Below are experts of layer 7 (counted from 0) of a mixture-of-experts language model. Rows are named router (the router's row for the expert), up (a neuron's input weights, with its number) and show model dimensions 0-191. Each number is 200 + 40 x the weight over its row's rms, rounded and kept within 0 to 999.
Before each expert's rows: a language model's description of what the expert responds to. This comes from a sample of Wikipedia text that the model never trained on.

# expert 14
What it handles: Whole-word proper nouns for countries, states, cities and common first names, such as United States, New York, Connecticut, George.
router,174,204,150,227,178,207,214,241,204,216,208,94,181,221,271,225,239,210,243,197,245,146,214,184,196,134,172,195,171,224,179,194,229,216,156,218,191,171,185,118,163,149,233,209,185,151,227,131,168,200,175,113,218,214,196,196,210,210,228,251,206,237,227,270,193,159,183,193,229,220,155,121,197,136,315,238,214,200,178,153,211,225,267,251,239,217,207,185,176,176,163,203,105,159,110,200,185,188,166,217,188,253,232,215,208,298,224,185,124,217,264,272,202,189,223,172,121,224,236,163,237,200,178,194,256,269,203,236,194,252,197,194,181,176,130,227,158,154,187,140,175,204,215,204,139,200,195,218,156,201,237,188,180,224,158,173,202,173,144,177,193,176,174,156,210,119,224,158,184,206,222,219,164,216,118,186,168,293,272,179,210,179,120,298,196,149,170,268,185,257,139,233
up2,178,266,225,191,288,194,163,179,189,200,220,196,206,170,230,211,214,246,195,241,186,246,154,222,233,226,194,131,228,178,197,215,220,283,222,240,176,211,242,237,223,219,194,177,208,246,236,148,175,244,157,209,174,200,141,204,222,242,206,210,190,195,238,201,170,216,245,117,129,227,160,202,195,233,161,137,217,206,148,92,240,220,166,166,227,252,176,237,223,232,270,178,220,179,160,177,192,203,260,234,285,159,152,196,265,187,216,190,186,256,171,155,193,231,322,216,209,193,108,222,237,206,227,205,219,253,204,83,219,194,204,211,190,171,242,209,200,179,162,138,143,273,259,236,210,207,254,184,257,215,162,106,218,219,208,195,164,185,172,138,211,146,231,186,244,84,231,150,140,186,206,184,223,192,178,165,126,81,190,229,221,221,202,206,150,208,167,190,143,143,163,176
up3,252,234,179,158,220,209,225,201,201,268,175,220,255,170,206,249,200,186,174,162,178,211,210,171,131,207,217,167,168,200,184,199,175,230,160,113,177,243,205,150,185,270,229,187,183,255,218,188,96,282,188,216,208,222,168,203,179,135,175,182,127,205,160,150,234,270,239,185,220,155,121,228,219,161,237,219,170,142,218,166,187,192,223,129,251,241,174,197,239,225,194,202,177,169,160,201,226,186,173,186,144,186,252,254,257,232,182,216,223,221,231,273,159,272,225,173,235,141,200,190,110,166,208,262,198,170,156,211,145,220,131,211,254,236,202,203,163,212,234,203,188,217,126,212,168,253,227,211,187,293,172,208,190,273,229,154,267,244,174,121,118,171,237,171,228,215,240,281,190,234,129,176,237,143,191,187,193,243,235,164,156,236,252,83,148,188,173,247,211,138,184,194
up4,177,178,161,164,199,143,158,244,229,177,178,184,179,190,211,230,228,177,192,221,183,169,218,166,192,182,152,190,254,218,193,226,132,247,161,178,146,196,266,209,197,268,187,155,237,230,131,173,242,185,234,189,174,213,214,134,267,146,178,170,155,152,108,235,289,177,214,237,213,119,192,218,202,245,258,212,172,231,170,99,183,180,129,191,253,184,177,151,205,210,224,216,251,227,172,188,188,143,238,91,183,178,223,224,215,233,142,229,140,206,231,239,152,170,133,250,281,153,175,242,208,188,225,165,209,177,243,215,205,169,228,191,171,233,195,258,98,186,156,210,171,235,217,231,186,158,122,223,164,184,228,164,263,144,237,192,126,120,157,264,199,179,233,198,135,169,173,142,217,235,170,208,174,166,239,180,116,238,161,183,169,210,272,159,246,255,154,250,232,164,221,221
up5,204,249,203,184,216,188,199,194,186,242,246,134,112,266,189,150,169,182,137,208,143,266,248,214,148,273,258,184,275,175,162,191,152,207,204,155,258,179,193,216,167,174,204,171,250,215,198,257,192,196,209,249,194,188,212,259,179,208,181,92,202,261,173,157,152,182,164,189,211,203,261,197,242,125,149,218,213,250,204,203,137,134,206,175,236,218,141,248,283,194,137,239,180,189,233,215,204,187,219,237,185,211,82,190,221,176,250,226,174,200,190,149,208,206,209,239,193,219,168,168,258,136,208,257,166,219,105,126,255,164,170,173,208,204,203,132,256,236,188,231,173,184,229,230,265,169,190,231,206,197,257,129,237,156,208,232,215,180,187,177,197,244,280,181,226,198,233,308,197,181,234,156,211,222,300,255,158,255,192,189,176,208,209,177,202,211,169,188,275,217,213,124
up6,181,245,174,164,208,168,212,199,179,202,163,225,152,221,198,135,184,198,224,188,191,217,253,218,182,206,203,174,169,210,215,198,234,183,137,167,222,248,147,176,190,242,181,216,203,165,246,149,264,206,230,184,173,244,181,151,231,218,199,179,176,162,159,166,223,233,213,193,224,165,268,206,206,162,262,173,201,255,184,210,206,127,188,163,234,214,231,216,293,186,202,194,195,252,195,251,181,142,258,228,198,197,195,285,131,121,197,155,162,203,176,157,315,231,252,175,214,169,197,223,247,263,224,260,247,204,144,247,214,192,176,245,181,138,222,200,182,197,136,195,175,248,227,188,239,187,206,196,285,191,270,133,197,168,219,189,179,99,154,173,230,220,253,147,201,128,183,193,66,215,334,218,210,192,218,181,134,211,225,190,151,287,151,177,167,142,178,210,309,178,224,233

# expert 39
What it handles: Closing == and === of section headings, the line break after a heading or sentence, and table cell pipes.
router,222,209,175,274,283,250,152,275,188,202,190,233,235,166,201,150,153,182,239,231,239,172,262,245,234,150,248,176,142,234,204,199,176,275,192,169,141,198,203,186,131,143,258,196,87,187,235,245,185,157,144,256,166,151,153,225,204,214,112,219,120,166,227,146,201,216,247,151,199,245,148,226,217,302,179,246,140,184,186,197,196,217,239,261,219,287,171,228,152,151,220,263,190,212,219,190,214,177,216,223,229,208,214,301,218,165,173,189,249,268,240,121,203,172,224,141,196,214,244,229,192,165,241,175,165,133,176,257,130,217,172,204,192,224,157,179,190,206,161,206,155,157,249,228,172,149,186,255,239,249,157,171,189,173,153,259,233,240,228,219,222,188,182,142,228,231,207,260,157,195,173,211,178,200,187,168,129,181,221,211,151,219,232,178,238,218,114,224,237,211,209,202
up1,163,151,276,173,220,212,180,213,231,218,210,208,207,277,204,175,119,153,150,192,232,252,164,213,150,162,205,183,295,112,254,221,248,191,230,155,220,273,237,192,231,268,223,254,200,197,279,182,234,224,168,175,207,168,314,322,218,173,215,191,156,230,277,214,213,156,185,183,208,270,228,208,176,204,203,182,150,163,175,126,239,230,208,198,206,222,270,244,215,234,138,121,227,207,196,260,217,203,199,185,231,246,163,167,200,249,248,173,270,180,231,204,161,196,227,229,120,224,179,177,225,197,200,150,203,317,195,148,198,231,205,205,112,181,175,133,230,240,154,159,175,151,177,267,171,218,219,221,190,258,169,138,248,237,210,209,206,174,207,174,226,269,194,218,245,222,227,206,226,170,222,169,237,219,238,196,151,156,157,189,252,225,234,239,224,202,149,233,250,167,187,140
up2,224,212,181,194,66,167,197,152,195,245,227,201,200,213,194,160,158,270,192,134,248,179,200,143,180,186,241,185,219,152,183,242,232,170,242,151,179,208,168,195,183,176,225,215,141,178,223,250,294,223,216,228,262,242,201,210,160,241,227,188,264,234,228,240,125,185,166,173,202,250,200,159,159,218,163,204,125,212,148,194,187,210,151,243,202,263,228,231,235,205,166,133,236,210,186,218,281,174,194,185,205,248,152,172,219,259,112,165,236,112,192,202,179,185,169,217,154,304,163,194,234,283,143,167,122,246,152,215,251,270,228,211,216,227,92,191,241,224,130,169,197,231,117,189,199,137,164,238,206,202,188,156,145,187,209,178,171,222,172,217,217,233,216,215,212,226,210,171,143,158,226,216,223,224,190,214,213,286,149,210,232,239,196,222,194,220,244,199,212,110,271,154
up3,205,240,225,203,228,179,199,256,190,245,173,266,251,215,174,224,195,160,198,221,162,190,174,249,189,252,244,203,131,141,231,167,203,252,162,172,117,270,145,163,250,247,202,169,177,255,167,159,219,203,139,205,257,200,168,262,212,255,63,190,133,178,162,185,186,235,272,189,255,221,148,238,238,261,150,197,208,203,151,226,223,128,190,143,216,196,167,136,179,261,198,223,166,159,212,214,221,173,251,240,203,185,189,285,191,210,245,181,248,279,177,167,202,223,200,208,181,238,258,206,158,138,161,161,173,197,293,175,180,200,194,202,164,187,217,231,214,311,188,164,168,162,230,258,210,258,231,167,247,250,152,140,192,231,200,158,131,208,195,222,205,210,161,233,187,193,258,241,203,149,232,260,216,173,190,210,200,131,293,225,206,273,195,213,169,191,187,172,181,294,192,206
up4,200,230,281,191,210,255,168,217,221,214,278,142,285,284,193,210,202,198,155,145,240,124,185,200,229,188,217,188,251,202,131,158,154,231,208,117,162,230,205,228,257,168,226,165,192,147,129,190,291,171,184,221,150,152,188,157,162,244,145,185,159,193,217,236,226,215,101,188,246,166,211,150,192,231,211,203,238,171,168,276,167,171,248,209,187,202,192,192,215,177,220,259,170,241,226,189,225,182,134,175,137,170,273,150,250,179,247,185,205,224,225,183,278,255,283,195,213,215,208,275,223,214,151,182,255,157,193,175,255,206,263,133,224,192,188,215,183,216,182,237,291,218,220,188,212,172,118,279,252,135,250,164,132,269,195,234,223,224,186,225,223,240,205,184,235,224,199,202,120,167,196,211,231,138,198,213,122,220,180,118,220,197,241,218,215,214,217,208,223,210,248,194
up5,229,230,211,249,189,178,261,250,199,187,295,173,179,171,185,227,176,275,223,259,203,214,208,192,189,224,168,195,219,263,230,165,199,190,205,175,177,215,145,224,189,303,250,229,197,217,246,230,197,218,231,114,187,276,185,171,219,225,224,229,131,182,216,201,282,190,260,169,243,163,219,206,179,232,166,194,190,206,106,188,217,197,259,179,117,180,212,175,166,182,179,162,197,155,89,149,226,200,188,221,138,146,204,198,265,157,201,247,235,267,127,283,170,182,271,228,196,214,197,178,192,247,269,181,218,202,187,152,254,257,261,221,210,289,105,220,160,194,231,214,226,176,176,158,152,201,226,225,189,266,172,245,254,169,264,173,238,219,255,233,236,234,204,178,157,232,145,219,174,150,143,236,219,136,263,153,251,195,244,216,179,155,246,176,176,159,257,215,163,149,175,186

# expert 45
What it handles: Line breaks ending table rows and starting new ones, plus row-start pipes and cells like Nominated, Won, MP, Candidate.
router,207,232,162,145,252,238,207,163,145,218,309,217,212,159,232,202,231,215,221,202,252,175,155,202,256,141,205,218,205,236,156,185,237,245,202,192,219,178,233,226,197,183,204,234,241,286,159,178,206,174,221,222,163,220,154,247,199,239,169,176,156,154,161,176,236,245,193,205,141,157,211,174,206,200,281,258,227,143,181,280,126,267,224,197,250,271,185,249,143,111,246,301,215,154,245,161,193,227,186,153,167,245,173,144,154,145,224,151,222,237,241,159,193,233,236,212,191,168,221,241,200,221,185,170,252,167,160,186,212,202,174,182,279,178,239,203,255,95,275,246,215,219,238,184,237,218,183,226,187,162,188,233,145,225,127,243,196,185,255,198,130,231,296,160,233,256,187,168,192,182,236,209,173,171,245,125,205,219,176,110,252,151,153,192,212,219,169,195,212,196,189,139
up7,211,208,234,175,232,117,244,300,237,196,144,142,239,217,128,202,148,93,195,139,132,225,244,223,137,184,248,212,232,204,190,192,267,134,124,174,158,243,219,233,221,256,231,226,218,228,159,187,230,263,219,184,193,152,149,138,169,154,210,199,167,297,253,191,207,219,167,252,193,203,188,216,201,178,215,135,234,280,116,199,202,159,197,165,153,181,262,203,233,227,148,177,158,194,140,250,215,132,187,186,252,198,157,223,178,189,155,195,184,228,199,256,166,131,244,199,177,223,218,205,203,220,209,286,247,224,210,242,211,210,221,265,225,168,240,243,195,198,161,123,148,195,222,195,246,225,171,160,282,214,187,231,214,218,195,181,217,162,233,245,194,264,137,294,191,153,185,226,158,259,241,304,237,192,153,201,203,176,190,207,149,192,217,176,177,179,173,210,252,218,229,178
up8,143,132,227,259,217,204,181,228,190,135,224,198,270,177,227,179,158,169,238,192,147,157,182,202,197,160,253,145,200,163,126,202,179,194,115,236,127,272,210,160,213,250,207,286,185,203,217,148,206,147,162,205,257,175,216,213,259,214,132,191,176,279,148,241,211,217,145,220,229,214,186,124,246,153,211,181,173,194,206,224,301,223,241,173,204,153,175,173,336,210,212,182,195,166,203,195,191,209,271,174,267,146,169,237,152,200,243,189,192,216,263,200,193,243,231,176,179,215,221,238,153,101,217,185,204,197,262,209,220,149,268,235,146,180,274,151,175,253,195,223,182,174,225,221,187,222,221,219,251,213,167,215,296,109,235,178,217,193,196,217,218,267,208,185,188,225,126,219,214,110,249,204,197,222,211,239,250,222,233,238,199,214,236,183,200,182,174,167,250,258,157,153
up9,200,140,230,221,141,168,249,206,255,199,210,163,217,196,170,174,214,206,234,201,223,229,181,224,156,189,219,226,203,176,221,244,219,179,156,228,158,189,220,234,201,139,102,146,178,234,217,125,198,208,154,215,173,205,258,195,167,200,209,115,274,223,112,220,211,164,225,99,174,188,112,141,262,237,234,152,131,167,213,223,264,231,248,232,170,160,260,241,191,190,240,207,191,193,162,190,210,207,227,232,218,143,153,279,194,221,151,207,244,177,196,156,229,104,189,248,181,239,143,180,228,250,244,213,243,226,184,245,152,267,237,225,156,212,100,178,248,192,217,210,245,164,143,222,156,206,259,191,207,122,179,264,207,184,230,116,223,169,236,235,193,219,171,229,202,215,246,172,162,233,196,215,254,215,238,206,267,208,265,114,158,221,185,203,130,241,190,244,160,119,150,213
up10,229,198,174,236,82,172,139,267,197,184,189,212,241,196,205,167,171,246,231,171,159,267,252,189,240,215,179,154,214,152,194,190,167,224,216,177,165,223,203,222,271,220,190,187,161,167,186,168,187,208,223,210,196,183,217,212,186,229,192,214,248,153,164,215,192,260,243,152,218,207,241,260,163,220,198,216,181,250,136,238,206,230,242,149,262,248,183,204,263,190,231,176,257,166,239,187,223,196,129,218,185,224,158,214,151,180,209,197,266,138,136,175,201,137,235,131,208,133,189,257,243,205,108,169,196,223,191,169,229,277,231,221,168,239,221,158,216,262,176,234,277,223,192,229,154,211,230,142,147,210,177,233,131,268,188,136,86,259,153,241,212,94,208,261,146,214,233,179,128,190,212,262,197,206,168,211,121,206,156,124,232,174,211,192,186,232,285,249,224,147,178,194
up11,258,177,141,170,194,221,213,158,231,219,301,191,188,190,224,201,230,222,192,224,226,145,199,278,215,166,214,153,236,206,155,191,230,171,218,256,191,183,208,194,200,180,156,175,239,85,250,188,171,250,278,158,238,181,266,171,178,143,217,218,231,242,213,168,178,168,211,165,177,194,214,189,169,244,143,204,213,227,165,179,137,158,176,179,139,121,163,194,233,201,172,270,117,191,161,192,163,228,155,210,190,201,125,239,158,149,235,241,252,170,165,193,178,258,242,192,166,326,165,194,216,209,226,219,280,239,224,224,228,302,219,184,232,179,136,175,171,208,178,193,247,174,254,209,168,185,209,139,225,105,112,184,184,118,228,203,233,183,253,148,289,155,253,203,157,210,159,197,149,210,225,183,164,239,205,253,232,164,165,200,209,203,234,178,198,119,235,168,221,231,269,208